Weights of a small mixture-of-experts language model, trained from scratch on English Wikipedia.
Size: 8 layers, width 384, vocabulary 8192, 33.9M parameters.
Experts: 12 experts in each of 7 layers, 336 GELU neurons an expert, 1 pick a token.
Training: a variant of SOAP for the experts, 8701 steps.
Below are experts of layer 5 (counted from 0) of a mixture-of-experts language model. Rows are named router (the router's row for the expert), down (a neuron's output weights, with its number) and show model dimensions 288-383. Each number is 50 + 10 x the weight over its row's rms, rounded and kept within 0 to 99.
Before each expert's rows: "comes before" lists some tokens at least twice as common just after its tokens as in all text. This comes from a sample of Wikipedia text that the model never trained on. Tokens count by the router's weight.

# expert 11
comes before: " |", ",", "–", "\n", ".", ")"
router:46 50 40 50 61 63 58 39 51 46 50 51 47 46 47 49 47 34 47 38 20 59 58 24 44 50 33 58 56 57 44 57 48 44 54 40 61 44 43 46 13 41 48 53 44 74 54 58 75 47 45 52 55 51 60 33 58 58 62 48 29 42 30 50 51 33 55 38 53 45 62 56 39 43 58 40 43 35 58 64 62 46 57 49 39 41 50 48 40 42 51 43 53 59 52 56
down0:42 55 56 32 42 33 56 56 53 62 58 56 56 32 48 48 47 46 41 55 66 30 53 51 72 56 62 62 47 24 58 56 46 43 67 48 55 52 52 51 39 31 46 46 65 57 42 34 43 40 34 38 52 48 59 46 60 43 49 52 42 34 55 52 38 54 42 54 53 37 58 56 50 50 66 40 58 46 47 58 79 43 34 63 57 52 60 44 65 52 59 58 46 58 61 39
down1:52 52 73 33 58 57 55 43 40 37 70 40 33 50 52 45 55 57 60 38 61 47 41 37 33 48 77 42 46 59 51 52 51 48 49 50 50 39 43 19 45 48 50 40 55 57 34 60 28 32 48 38 47 55 66 38 36 48 53 52 51 69 48 44 41 59 49 36 46 43 50 58 50 60 38 48 51 37 47 59 64 57 68 78 41 29 36 48 45 56 38 43 38 47 21 43
down2:43 44 58 38 54 76 53 40 52 54 42 53 34 48 44 47 28 50 59 53 66 50 48 71 33 55 52 36 37 51 45 45 44 47 42 49 51 41 51 43 46 50 57 49 59 76 39 38 64 59 51 59 54 69 70 60 41 54 57 43 42 47 64 33 49 48 50 45 55 50 51 52 45 59 44 49 46 63 49 63 44 47 54 44 55 58 50 58 59 32 47 29 61 41 52 48
down3:43 35 52 62 44 43 64 63 58 37 53 20 50 34 64 57 45 29 46 44 54 40 69 58 66 56 50 44 49 47 45 42 55 63 24 57 66 59 51 38 49 52 40 39 31 60 51 59 40 40 49 55 55 40 38 45 44 45 66 41 61 56 53 38 41 63 32 46 53 48 40 60 29 43 56 41 48 49 51 52 57 30 61 74 32 37 40 45 36 58 53 41 47 47 58 44
down4:56 51 39 44 66 47 55 57 32 53 50 59 64 55 52 30 41 48 53 45 43 42 48 46 38 55 42 38 46 61 49 49 64 48 36 32 49 41 33 58 41 46 50 60 45 53 55 58 56 66 53 59 54 42 45 59 59 37 38 43 72 67 58 49 41 34 53 29 50 55 36 50 43 44 57 45 35 55 60 58 37 70 37 65 36 48 55 43 33 39 54 32 34 45 62 55
down5:51 59 54 40 50 69 56 47 51 44 63 44 43 66 59 44 59 49 61 34 59 57 60 31 48 58 51 61 45 41 50 53 62 48 50 36 51 35 63 41 52 41 38 58 53 60 48 46 77 51 46 38 15 64 55 49 65 67 40 41 59 56 56 40 48 59 38 50 52 48 51 26 37 46 56 46 37 48 50 28 58 56 48 52 49 42 66 54 36 37 46 48 47 66 60 53
down6:45 44 50 45 43 65 42 54 52 54 36 52 46 44 43 51 47 57 37 39 41 34 61 43 54 40 61 49 50 57 61 51 52 48 43 63 47 48 30 60 47 52 63 43 53 80 52 43 36 55 44 53 74 49 63 51 47 51 56 54 43 67 39 36 47 67 48 41 41 41 41 74 51 48 64 53 57 68 64 53 64 43 53 59 40 53 46 54 47 64 51 32 64 55 39 56
down7:75 41 51 32 43 41 54 46 54 55 52 65 59 31 46 46 42 62 49 41 37 71 46 52 45 58 59 51 67 59 30 42 45 32 61 44 60 53 65 34 69 41 42 59 42 68 58 35 46 44 50 56 36 44 56 44 52 46 48 47 50 38 69 50 54 75 35 42 48 47 58 53 54 53 43 42 63 50 51 66 33 48 62 67 65 50 63 45 64 39 50 55 60 44 59 48
down8:49 40 60 45 33 59 44 46 43 58 49 36 45 59 48 60 38 56 62 54 64 62 42 62 44 63 50 41 45 58 53 54 64 45 57 43 43 52 45 59 55 54 37 36 66 47 52 44 49 53 51 36 66 41 39 49 50 36 56 34 37 54 55 48 54 58 49 59 43 73 49 39 47 36 35 57 52 52 45 52 55 47 46 52 66 41 27 45 42 44 44 43 44 55 35 65
down9:43 51 65 69 55 45 47 38 47 37 55 58 63 48 49 51 55 52 39 52 55 44 54 57 35 63 41 36 51 52 31 55 63 51 43 39 45 47 66 40 43 50 42 44 65 54 47 53 60 35 49 50 27 63 54 61 58 49 46 24 53 64 50 53 59 44 53 47 40 52 61 57 66 50 50 45 45 62 51 58 33 58 38 43 49 46 53 59 32 53 44 43 26 35 40 54
down10:73 54 36 51 59 47 50 59 44 56 40 48 42 59 38 46 56 46 40 37 50 69 51 29 69 45 43 60 61 59 60 38 36 33 65 53 50 41 66 46 51 39 59 60 31 83 56 46 52 62 42 70 54 51 34 47 46 55 48 40 37 54 45 62 48 48 60 39 56 53 60 42 54 50 43 53 47 66 58 68 67 43 57 37 56 33 27 34 60 40 50 59 65 45 42 47
down11:56 46 57 48 72 40 61 26 58 60 69 60 40 44 44 60 48 47 54 66 52 40 41 65 51 43 41 51 47 42 38 31 56 36 55 39 56 46 45 37 43 47 49 43 56 65 53 42 46 71 48 41 32 46 47 52 42 40 43 34 42 55 53 19 31 40 51 52 63 53 38 46 51 48 56 43 52 60 41 50 47 43 58 46 43 45 54 66 53 52 57 42 53 45 55 62
down12:40 49 58 36 49 59 56 65 61 52 63 61 43 57 44 63 20 51 48 43 37 55 63 43 44 47 42 55 52 42 58 59 49 54 58 46 44 45 48 51 53 43 62 42 48 37 54 53 43 53 65 44 54 52 39 60 34 55 45 46 32 37 55 58 33 37 37 43 79 28 50 54 41 51 57 47 56 50 54 50 51 35 54 46 51 59 51 46 62 47 51 71 65 39 49 46
down13:68 48 48 55 61 55 43 48 52 61 50 36 51 54 52 44 46 59 55 27 54 39 59 52 47 45 35 48 47 59 44 58 48 43 54 45 56 47 37 61 56 50 52 66 53 55 48 48 63 42 52 39 39 48 42 35 66 42 62 42 51 67 43 49 50 47 46 58 55 54 46 45 59 69 43 43 40 44 49 55 57 46 45 53 62 56 65 39 52 40 52 51 51 63 45 36
down14:79 56 57 56 67 56 39 49 34 53 51 46 40 58 40 52 53 51 57 60 47 55 51 58 39 61 48 35 29 43 53 45 45 54 48 51 41 43 57 33 33 60 59 41 42 43 54 50 55 64 54 57 61 57 52 34 41 34 47 53 63 61 43 45 49 54 38 50 57 51 64 61 68 52 46 49 50 49 39 47 47 39 35 25 74 52 41 59 42 71 55 58 43 53 54 41
down15:36 42 53 56 48 60 56 55 62 64 47 53 47 48 68 49 57 49 54 59 49 56 50 52 57 55 55 35 53 64 46 58 64 63 65 55 41 57 37 44 61 31 26 43 48 54 47 59 46 56 66 57 40 44 45 54 34 74 38 62 38 70 45 29 45 37 51 57 48 51 44 31 50 34 62 38 51 53 44 56 60 55 44 68 49 34 40 42 57 49 43 53 74 50 56 45
down16:43 61 61 55 77 40 56 37 67 35 81 60 68 54 52 39 66 51 51 48 40 38 59 56 40 46 52 50 49 27 51 43 52 49 54 53 51 62 62 61 52 54 42 66 55 71 45 41 53 26 42 56 47 40 49 47 40 43 45 61 44 59 51 46 51 54 63 70 55 50 62 35 67 47 56 74 57 30 66 54 67 44 47 55 43 37 42 51 51 53 54 56 41 67 51 42

# expert 7
comes before: " the", " by", " to", " in", " a", " on"
router:49 46 55 47 42 47 62 49 52 63 54 57 59 30 64 50 65 66 64 48 61 45 39 63 46 57 66 61 77 57 66 57 53 77 42 74 53 49 48 43 50 69 49 50 55 37 47 58 40 77 45 29 41 37 48 35 45 34 30 44 48 29 72 41 55 40 39 34 46 44 37 38 52 49 42 41 45 69 43 35 51 35 40 43 45 58 49 46 56 44 57 25 50 41 48 39
down3:57 48 51 57 40 40 47 74 42 58 53 44 32 49 40 48 51 41 51 43 41 43 53 36 40 39 47 45 39 34 48 30 39 44 66 58 53 36 64 54 58 33 54 34 43 48 48 44 66 47 45 32 63 42 71 36 62 53 49 67 52 66 53 49 52 53 37 63 43 37 47 45 52 61 71 46 53 44 45 36 57 39 58 51 46 52 35 43 46 46 49 47 43 47 52 62
down4:53 45 45 49 40 56 53 49 68 35 56 57 44 61 50 58 33 56 50 38 39 48 57 40 54 58 60 50 51 51 53 48 50 62 35 67 50 49 47 34 63 61 47 45 63 53 35 38 36 44 56 58 55 19 38 62 61 44 55 52 47 70 42 51 64 63 41 43 72 52 62 57 40 47 64 47 53 58 48 54 63 50 61 59 59 43 53 53 51 55 48 45 41 51 63 36
down5:43 41 40 38 42 70 45 59 50 45 39 40 60 65 41 70 44 62 52 55 33 59 56 31 46 50 49 41 60 33 53 36 29 54 71 44 54 45 53 49 45 39 51 72 46 43 62 59 46 42 33 53 41 35 39 41 39 53 35 64 40 38 31 43 48 40 54 30 56 54 68 61 43 60 46 44 43 44 47 55 43 44 46 61 45 45 44 34 46 49 45 54 49 37 43 42
down6:46 40 48 61 63 25 64 39 57 41 49 42 51 44 39 64 60 52 64 51 52 49 53 50 54 49 53 47 57 46 47 43 65 44 37 45 31 42 69 50 45 38 51 41 48 49 49 56 54 66 37 44 33 61 63 39 56 58 47 75 36 71 46 51 48 55 58 50 54 49 37 58 53 66 56 34 59 53 56 54 35 52 40 67 44 66 49 47 39 45 54 38 49 41 39 50
down7:53 53 52 66 66 61 46 56 53 47 39 44 62 73 39 54 64 48 59 45 53 55 51 68 39 58 47 44 41 68 62 43 55 38 50 51 53 66 60 60 48 67 52 57 55 52 57 44 49 38 62 46 44 71 55 48 49 76 55 56 41 52 48 46 57 54 47 49 38 44 49 60 52 61 46 51 44 55 54 55 83 51 55 44 50 47 56 50 50 47 42 53 50 75 39 80
down8:49 46 37 68 40 45 41 63 65 52 52 52 44 64 44 60 43 49 62 38 44 51 65 49 34 44 61 63 38 47 66 50 64 44 53 46 43 60 42 61 52 62 49 67 40 80 59 55 66 73 38 40 51 37 42 47 41 56 44 50 45 47 43 43 52 41 41 45 55 76 41 68 52 48 65 51 43 47 43 74 51 39 65 57 55 61 37 45 61 56 42 48 46 45 36 48
down9:60 29 36 50 51 55 44 54 48 46 61 46 65 55 35 46 58 66 62 53 52 49 47 53 47 52 54 45 54 58 48 38 44 37 50 56 49 42 39 22 61 45 47 48 57 38 43 57 52 53 48 56 53 43 66 64 57 65 59 55 58 44 66 47 47 54 41 54 55 35 58 59 39 61 41 40 45 63 62 47 38 39 47 64 49 40 51 42 54 57 47 51 58 54 43 57
down10:51 53 47 49 72 61 40 47 37 30 42 59 51 48 49 65 55 52 32 34 52 45 50 41 44 41 38 47 45 40 53 39 40 60 60 50 46 57 64 49 59 52 32 63 51 59 36 34 65 49 67 50 66 54 53 69 53 57 44 54 46 53 54 66 34 43 45 59 61 56 50 35 58 46 60 44 65 48 61 60 48 53 48 38 50 26 46 53 36 65 45 67 56 44 52 43
down11:53 40 55 38 49 50 48 52 51 53 46 35 30 53 54 51 47 30 47 44 27 49 22 51 78 68 45 66 57 64 51 37 60 62 47 53 36 58 44 79 63 51 58 35 55 45 70 46 62 58 62 58 35 50 46 57 43 49 52 56 72 40 38 35 47 68 57 56 59 54 53 67 44 51 45 45 30 53 25 56 64 50 58 47 51 58 64 54 51 52 52 69 55 58 53 46
down12:42 58 46 57 52 46 46 55 59 21 37 51 50 59 42 45 49 59 32 42 55 57 57 45 37 65 43 71 61 52 62 49 59 61 41 40 64 33 55 61 33 57 46 60 60 36 54 36 47 47 46 63 37 59 44 43 56 65 58 40 49 44 43 20 65 40 47 56 53 48 59 41 47 57 49 48 57 54 74 41 41 50 49 47 43 50 62 44 43 58 52 46 47 49 35 35
down13:60 50 58 46 55 48 57 56 48 39 45 67 64 34 60 49 59 50 70 53 45 65 51 56 51 67 56 40 37 46 44 71 56 22 39 41 63 60 52 60 54 53 46 60 83 48 47 46 48 30 46 29 55 51 47 36 37 49 39 55 46 56 75 64 67 44 47 57 53 43 42 36 61 53 52 58 54 53 59 64 60 54 49 49 55 45 62 43 47 44 53 37 53 45 60 64
down14:45 43 70 61 49 37 41 49 42 39 66 50 43 44 34 55 38 44 52 61 44 53 36 33 46 42 38 43 48 44 48 53 55 45 48 37 33 51 57 44 33 67 37 40 58 54 79 51 53 59 55 45 34 50 56 61 29 33 53 40 52 43 57 66 52 39 43 48 47 51 52 45 48 46 42 36 41 66 44 60 37 59 31 37 62 44 58 44 44 40 44 44 68 50 59 46
down15:69 58 52 49 50 60 32 49 55 44 56 41 63 56 47 38 63 36 42 56 45 43 39 47 48 54 36 36 49 39 39 40 65 43 36 40 56 59 50 56 56 32 46 41 37 48 65 57 42 42 46 53 47 71 52 38 60 65 52 38 50 45 51 51 66 37 41 40 63 41 52 46 40 46 48 58 53 35 51 56 53 43 49 42 61 25 46 42 69 47 49 57 41 59 58 47
down16:52 69 46 53 49 47 42 67 47 49 32 46 76 52 36 40 56 56 61 39 55 45 49 54 51 41 48 59 62 52 40 50 40 37 42 29 52 40 47 45 49 36 64 47 54 55 63 56 64 57 40 58 43 58 40 30 55 38 49 53 71 38 60 39 47 45 55 64 46 60 53 61 47 47 38 43 55 54 51 41 38 60 63 62 59 63 66 33 55 42 73 63 48 34 32 29
down17:53 67 54 56 58 68 46 32 60 60 49 49 54 49 39 48 41 59 34 57 29 68 54 49 73 37 41 54 20 64 35 43 56 46 46 63 62 60 72 36 33 56 56 49 55 49 57 57 45 30 38 52 61 39 61 60 50 37 68 57 59 50 48 44 43 55 48 37 34 41 66 63 54 29 33 53 54 50 55 46 55 58 52 54 33 46 60 49 34 73 43 46 46 50 60 48
down18:64 41 53 59 53 48 40 52 47 37 48 48 38 58 50 59 59 45 43 30 49 62 37 42 74 49 31 38 51 49 62 67 44 49 53 64 42 49 57 39 57 56 64 53 52 56 42 53 61 62 56 51 59 43 54 30 29 51 47 46 38 48 58 48 50 56 50 52 42 60 60 61 41 47 70 55 62 55 40 63 47 31 58 38 52 58 30 41 47 44 37 52 52 41 50 57
down19:76 37 49 54 56 57 43 51 48 46 52 44 38 65 57 40 57 51 43 67 64 55 51 45 45 59 44 41 66 50 55 51 50 44 53 36 36 62 56 50 47 48 51 52 44 51 40 33 73 68 51 43 69 47 55 51 50 54 34 57 51 55 59 49 70 63 70 48 54 52 37 42 55 48 42 47 45 66 50 57 51 36 39 60 64 53 55 34 49 46 72 32 57 43 48 43

# expert 1
comes before: "19", "20", "18", "17", "15", "13"
router:54 45 49 56 55 58 48 37 56 51 55 47 45 73 33 50 55 36 37 54 45 50 60 50 53 61 37 44 53 38 32 52 45 44 58 48 66 56 39 55 53 37 35 54 49 65 45 55 45 40 52 35 49 56 54 61 38 36 79 42 67 49 55 28 50 58 57 44 56 43 44 59 39 63 69 55 68 60 56 60 68 56 55 63 46 22 29 33 53 47 50 55 50 40 53 47
down3:60 49 59 54 44 48 63 48 47 51 63 58 58 56 32 59 56 40 57 46 53 29 72 50 46 39 51 81 62 57 57 39 51 54 42 50 45 53 48 46 60 51 70 53 53 50 35 41 53 60 36 53 52 58 58 54 42 52 58 62 57 44 48 59 38 52 62 57 65 57 59 53 48 49 26 64 41 48 47 55 48 48 59 63 39 29 42 52 31 43 44 54 31 49 61 42
down4:48 45 54 58 46 51 64 55 35 58 24 41 35 30 67 59 39 50 55 65 56 52 35 54 40 33 64 52 50 58 56 36 40 55 52 56 36 54 51 56 44 48 57 52 30 36 61 40 57 36 54 52 53 69 50 42 34 50 62 73 43 62 61 34 59 57 61 56 57 56 52 48 61 60 56 53 59 61 30 43 46 53 53 32 60 62 38 54 47 52 58 64 64 45 64 34
down5:34 59 45 46 34 68 43 41 32 39 55 44 42 51 44 50 61 44 63 63 49 51 63 47 51 50 44 48 62 65 74 46 39 51 63 34 45 59 64 45 38 49 37 61 40 42 58 51 54 49 48 50 53 46 36 29 46 50 45 59 65 60 50 48 55 42 54 56 51 56 32 56 21 46 53 51 51 44 69 53 56 41 51 54 32 52 50 56 57 27 54 52 49 55 49 60
down6:32 51 72 39 50 43 40 29 46 61 46 46 45 35 37 58 67 43 42 46 47 52 46 38 46 43 64 41 40 43 32 44 34 59 52 49 56 46 49 53 65 50 35 77 56 45 41 64 60 54 33 48 41 47 45 52 42 50 44 62 38 59 39 58 57 32 61 41 72 36 52 49 66 48 63 51 40 50 69 38 36 60 37 51 46 28 63 62 35 67 43 58 61 50 62 49
down7:55 45 55 66 43 42 42 60 58 52 53 31 73 51 49 41 46 57 57 36 45 47 33 58 41 51 45 67 42 49 44 49 51 46 36 64 56 54 74 41 51 43 49 69 29 52 49 53 30 58 43 46 65 52 46 52 53 37 55 59 41 41 54 45 39 38 31 29 40 39 68 49 48 41 54 74 41 57 58 50 53 50 43 58 52 55 72 48 41 52 43 38 36 46 36 43
down8:62 39 41 44 37 61 44 34 43 53 49 57 47 52 59 69 57 47 50 64 46 72 43 37 51 44 32 39 69 62 65 48 49 43 47 37 35 35 43 43 51 60 41 36 51 49 50 35 52 48 44 60 67 49 44 60 50 52 51 60 56 51 37 63 60 42 49 56 36 72 40 49 54 30 54 40 42 45 46 44 42 62 54 40 46 61 49 57 52 55 40 38 53 51 63 48
down9:50 40 51 57 41 61 63 40 50 37 54 49 66 56 54 47 31 39 59 54 54 49 52 62 61 45 43 42 31 50 58 45 54 52 51 46 28 48 56 60 33 66 47 50 40 68 50 65 38 40 52 54 40 26 51 50 43 48 44 42 49 52 32 49 45 65 31 23 53 44 51 53 47 44 59 35 49 45 36 54 48 37 40 59 51 36 33 47 63 77 44 43 45 54 51 62
down10:68 60 38 50 39 69 51 61 53 41 65 50 45 53 55 63 56 80 58 50 27 48 54 51 38 33 38 35 61 43 52 59 51 56 27 50 55 26 46 53 48 43 52 57 48 59 47 57 45 49 49 49 49 49 50 45 60 50 31 44 49 59 42 44 51 54 40 54 37 38 45 49 66 55 45 41 58 54 54 38 54 44 59 44 54 36 46 28 64 56 57 58 57 47 41 53
down11:48 45 60 48 55 54 44 49 53 37 42 34 64 49 58 50 54 38 49 36 42 31 47 48 61 50 49 54 63 56 57 55 54 58 48 63 60 39 41 53 43 60 29 49 77 43 40 49 41 46 54 46 38 36 56 54 40 55 51 49 56 47 46 58 49 57 54 45 54 48 39 67 45 70 41 60 58 48 45 70 43 60 46 61 62 42 52 57 58 46 56 50 44 51 57 46
down12:49 44 57 45 56 50 41 69 56 39 63 58 38 32 52 46 41 46 46 54 56 41 37 48 54 31 48 49 55 74 56 61 20 63 52 50 43 52 54 50 69 46 40 42 64 65 50 52 53 50 45 34 47 58 60 48 56 60 48 54 60 43 49 58 35 56 46 50 50 45 49 42 55 50 50 47 59 40 41 44 43 44 60 39 32 42 40 54 56 40 65 46 48 38 57 49
down13:58 51 49 50 55 43 56 22 59 44 38 46 55 56 50 31 46 46 62 72 47 46 54 61 55 54 65 62 79 47 58 55 64 29 28 42 56 62 42 46 35 52 54 49 58 57 53 40 66 67 46 52 47 39 60 50 46 51 43 46 48 45 60 49 45 55 59 63 50 57 50 39 46 43 43 61 40 62 43 51 61 39 51 40 67 49 41 33 61 42 43 51 49 57 48 35
down14:56 58 49 50 53 67 56 36 41 54 45 49 60 51 39 80 54 57 41 56 54 56 59 42 45 42 53 35 50 50 48 63 40 56 56 55 44 52 54 54 54 51 35 61 54 43 67 56 52 33 27 47 27 54 45 57 40 35 51 54 67 56 52 53 32 67 49 32 67 48 45 44 65 49 36 61 53 42 47 45 40 47 46 48 56 30 58 46 55 57 41 56 37 40 53 66
down15:46 46 51 42 44 52 38 54 34 57 41 55 45 54 31 56 63 59 44 47 51 28 66 42 33 30 45 54 43 46 53 51 52 52 57 52 36 49 51 47 45 56 52 50 26 43 58 36 38 36 66 37 58 52 35 57 45 38 45 52 54 45 66 51 45 46 40 43 44 34 63 48 51 32 42 59 46 62 51 56 56 51 56 70 65 60 42 66 48 58 36 28 35 57 46 18
down16:65 46 40 48 51 58 57 59 50 70 54 34 43 47 50 43 53 50 78 53 59 46 43 39 52 57 66 72 33 40 45 45 65 49 51 44 70 56 49 53 49 41 55 48 49 27 37 57 50 39 16 64 57 36 44 52 62 53 57 48 67 53 35 26 48 51 52 48 51 36 45 62 30 62 54 34 42 52 56 45 46 54 49 69 56 54 56 40 44 55 27 42 49 32 70 62
down17:53 45 44 55 62 49 60 34 51 42 43 44 49 45 61 55 48 52 46 42 42 63 56 33 64 39 42 41 43 62 54 38 52 40 52 32 47 65 54 45 42 62 41 36 43 48 59 41 55 47 60 56 52 65 51 53 53 52 39 53 70 32 56 56 44 55 57 62 70 50 56 66 74 59 40 46 56 47 62 50 53 31 52 43 40 54 52 67 44 47 51 50 42 38 56 40
down18:40 43 49 54 49 38 26 43 63 60 54 60 55 39 44 38 62 52 45 53 41 33 51 57 44 54 50 57 57 44 59 49 42 61 59 40 57 34 34 51 58 54 25 59 60 39 53 42 54 43 49 51 52 55 55 77 54 35 39 53 42 53 58 48 54 50 59 55 45 52 44 62 36 57 59 57 54 67 63 59 58 58 32 61 48 73 50 56 41 61 54 54 36 40 43 32
down19:34 52 55 51 59 50 58 46 56 32 50 46 56 49 50 66 66 64 40 44 42 65 50 77 36 46 38 53 57 46 48 51 56 38 43 54 50 43 72 42 57 60 59 46 54 51 60 37 52 63 48 46 55 62 48 48 49 40 52 49 58 51 53 55 59 42 40 61 70 52 43 60 52 51 52 36 51 43 41 45 58 55 39 57 54 53 38 54 43 53 51 60 63 29 35 51

# expert 10
comes before: " ", " of", ":", " also", " UTC", "rait"
router:52 40 33 62 54 49 50 49 48 36 36 48 41 39 35 52 30 54 55 53 61 42 48 53 43 50 45 52 65 55 51 64 46 43 57 40 65 45 60 51 63 61 60 63 48 49 51 51 48 46 47 62 54 43 43 57 48 52 37 53 44 44 46 55 40 60 56 55 54 55 53 60 45 53 35 49 40 60 36 61 54 15 52 49 65 57 44 38 58 50 55 34 55 42 53 54
down3:33 41 40 51 54 43 51 39 42 24 51 45 65 46 58 50 59 82 43 35 62 36 44 55 56 54 44 61 70 39 41 67 36 40 51 56 64 53 41 52 36 39 63 49 48 47 58 34 40 56 48 51 53 59 54 52 42 40 39 44 42 67 39 47 28 49 57 58 75 62 37 54 51 42 40 43 48 21 61 43 47 63 45 44 37 40 63 67 72 49 65 49 42 58 48 50
down4:45 47 50 49 43 76 89 62 42 43 49 61 59 47 55 39 59 56 65 44 34 59 38 26 48 50 52 58 48 47 56 48 69 39 51 40 33 34 56 56 63 61 70 50 49 44 37 60 49 47 45 52 57 44 65 41 38 56 56 61 60 44 69 45 44 32 69 51 60 50 50 45 51 63 51 49 43 59 44 44 49 47 42 68 52 45 45 40 51 43 30 62 42 67 32 44
down5:54 44 34 27 50 42 44 65 47 63 43 48 56 48 53 44 56 66 54 51 28 32 67 49 62 59 42 64 39 46 56 68 68 48 52 54 36 60 48 37 48 36 69 53 66 41 36 45 46 25 39 31 42 46 36 67 48 48 45 58 29 46 28 52 61 45 43 34 40 41 57 54 44 53 39 53 39 70 66 35 51 66 55 42 48 43 52 52 30 39 52 54 42 60 27 45
down6:50 58 52 53 66 56 52 37 49 55 37 60 45 39 49 40 36 39 46 57 53 76 50 54 51 53 36 30 42 57 33 53 51 70 47 51 50 46 55 46 54 49 52 38 43 37 73 56 48 49 47 35 80 60 63 52 46 62 29 48 67 45 48 40 68 60 50 66 55 48 40 64 60 54 58 47 46 59 33 53 50 48 42 59 47 30 59 60 67 52 57 44 48 42 61 48
down7:45 48 47 51 37 53 46 55 73 77 54 43 64 42 42 26 45 42 57 46 33 65 47 50 28 56 46 57 55 48 39 42 59 50 39 62 46 53 43 57 52 39 53 54 50 66 61 35 44 48 49 37 47 63 53 44 57 63 39 30 49 28 59 44 59 48 52 66 42 52 55 61 47 44 74 52 39 59 43 74 38 41 42 52 52 44 52 45 61 43 52 39 42 39 38 52
down8:50 48 49 51 56 46 60 38 57 63 54 44 48 57 60 50 40 48 47 40 38 49 61 63 56 48 54 66 34 49 38 29 30 65 54 39 48 60 58 52 25 61 42 39 53 34 57 54 48 46 46 38 49 42 60 51 58 57 49 43 43 52 46 37 48 50 51 40 46 42 60 47 62 46 47 38 27 47 41 52 43 28 55 79 58 54 55 66 53 63 41 65 58 42 53 51
down9:60 53 52 76 61 50 33 46 54 55 47 53 38 41 48 44 34 30 57 67 44 59 52 45 59 41 45 34 41 48 60 43 55 40 38 42 43 58 26 56 44 54 54 55 37 58 57 51 49 40 40 55 45 55 45 36 35 39 46 34 51 56 60 43 40 39 48 56 47 47 51 52 63 53 53 70 36 48 71 56 39 37 49 42 66 47 67 58 45 56 45 48 57 71 45 40
down10:61 54 43 47 69 74 49 53 38 58 37 33 46 41 47 58 48 43 55 51 59 70 50 46 54 56 52 69 31 40 48 44 40 58 60 55 69 52 67 57 28 45 44 55 52 51 65 55 51 58 44 45 30 52 47 59 48 47 60 43 41 65 42 46 55 48 59 32 55 41 46 46 43 63 34 64 59 56 51 47 48 55 46 52 64 59 46 52 44 44 52 51 54 46 46 48
down11:23 45 46 49 49 68 43 53 38 56 42 48 45 48 40 62 64 50 61 34 60 61 61 53 32 53 42 42 45 45 27 58 46 67 57 57 44 60 61 42 66 27 45 55 53 41 68 47 57 46 62 39 57 66 61 49 69 63 49 67 55 47 35 56 36 61 43 65 76 65 61 63 55 51 51 43 57 54 49 36 63 59 51 51 59 40 44 67 44 70 41 48 63 64 57 41
down12:46 57 48 64 43 55 66 50 52 71 64 26 38 55 45 46 45 46 37 54 43 62 47 57 49 44 53 62 51 60 60 26 48 27 60 37 47 38 59 36 51 37 47 64 36 41 67 64 64 62 50 57 39 57 49 31 59 48 45 58 27 42 57 54 50 53 33 43 52 59 48 43 55 51 41 42 61 55 62 51 51 56 40 68 50 51 47 40 55 44 50 58 44 66 52 53
down13:70 47 38 53 39 47 53 44 54 71 72 47 55 43 68 71 41 46 45 50 46 56 52 59 73 56 49 50 73 41 58 40 43 54 38 41 57 48 47 47 43 46 71 54 56 48 73 47 41 50 70 28 41 57 45 69 50 29 54 39 54 46 43 60 50 56 64 47 40 33 38 47 22 46 46 47 35 67 41 40 44 53 54 62 71 41 55 58 35 61 57 41 53 63 29 47
down14:77 37 58 56 50 65 39 51 56 48 39 44 55 59 39 40 62 52 56 67 40 48 47 45 48 36 62 68 58 62 53 43 58 42 60 58 45 57 66 65 42 56 48 35 52 61 75 57 66 52 57 63 46 65 35 45 59 42 61 41 55 49 63 57 40 76 58 72 51 57 50 45 44 56 58 46 48 43 47 45 49 52 57 62 62 51 56 37 43 57 35 56 46 64 49 56
down15:42 56 56 62 58 67 66 35 53 52 44 35 51 47 57 32 43 50 39 46 61 62 44 41 55 49 44 36 54 39 59 41 51 49 56 53 52 52 46 48 60 52 53 63 57 56 62 46 57 64 54 53 56 35 39 61 50 50 53 46 66 54 60 61 36 52 45 54 53 58 43 55 50 29 51 61 77 47 41 41 54 37 44 36 45 35 55 43 61 70 47 49 52 62 47 33
down16:53 68 59 53 44 56 22 43 52 48 44 40 55 35 57 61 43 49 72 62 71 38 32 63 57 46 48 67 59 41 68 52 41 52 41 48 48 47 47 40 38 68 70 50 65 56 46 50 34 38 52 53 55 50 37 49 42 57 50 33 60 55 58 56 33 46 34 60 40 68 58 60 70 57 42 50 50 74 61 45 62 61 44 58 71 30 48 49 60 54 66 51 53 55 42 42
down17:47 55 60 56 52 66 47 56 40 54 68 34 49 48 49 45 45 61 35 39 58 55 52 51 41 50 39 51 63 48 46 66 39 42 33 57 60 40 40 55 60 48 43 54 50 46 65 51 27 34 58 66 57 44 45 54 50 53 45 35 55 55 59 67 36 65 51 56 57 44 43 44 72 45 49 56 51 27 47 47 49 68 46 46 34 59 35 58 48 65 50 40 41 46 43 40
down18:46 54 63 46 48 48 53 61 35 51 62 52 33 43 53 37 60 29 48 50 48 70 47 68 45 49 61 34 48 48 37 56 62 43 50 50 71 20 51 63 44 49 53 58 54 64 32 52 56 55 47 37 54 38 51 42 60 50 37 78 32 61 62 67 49 57 44 39 56 51 66 43 64 45 56 43 35 69 48 63 61 47 50 44 53 36 52 54 57 52 28 35 56 47 64 52
down19:50 55 78 48 56 34 34 50 52 49 41 63 39 47 76 78 33 59 51 50 46 64 61 55 51 60 50 58 50 56 56 42 48 39 56 67 44 51 41 49 51 51 65 31 51 55 63 59 54 51 43 34 41 46 60 48 61 47 56 52 50 77 57 41 69 54 58 47 44 37 51 32 50 58 49 54 46 47 38 42 52 60 58 46 60 66 42 54 60 62 61 59 34 50 52 58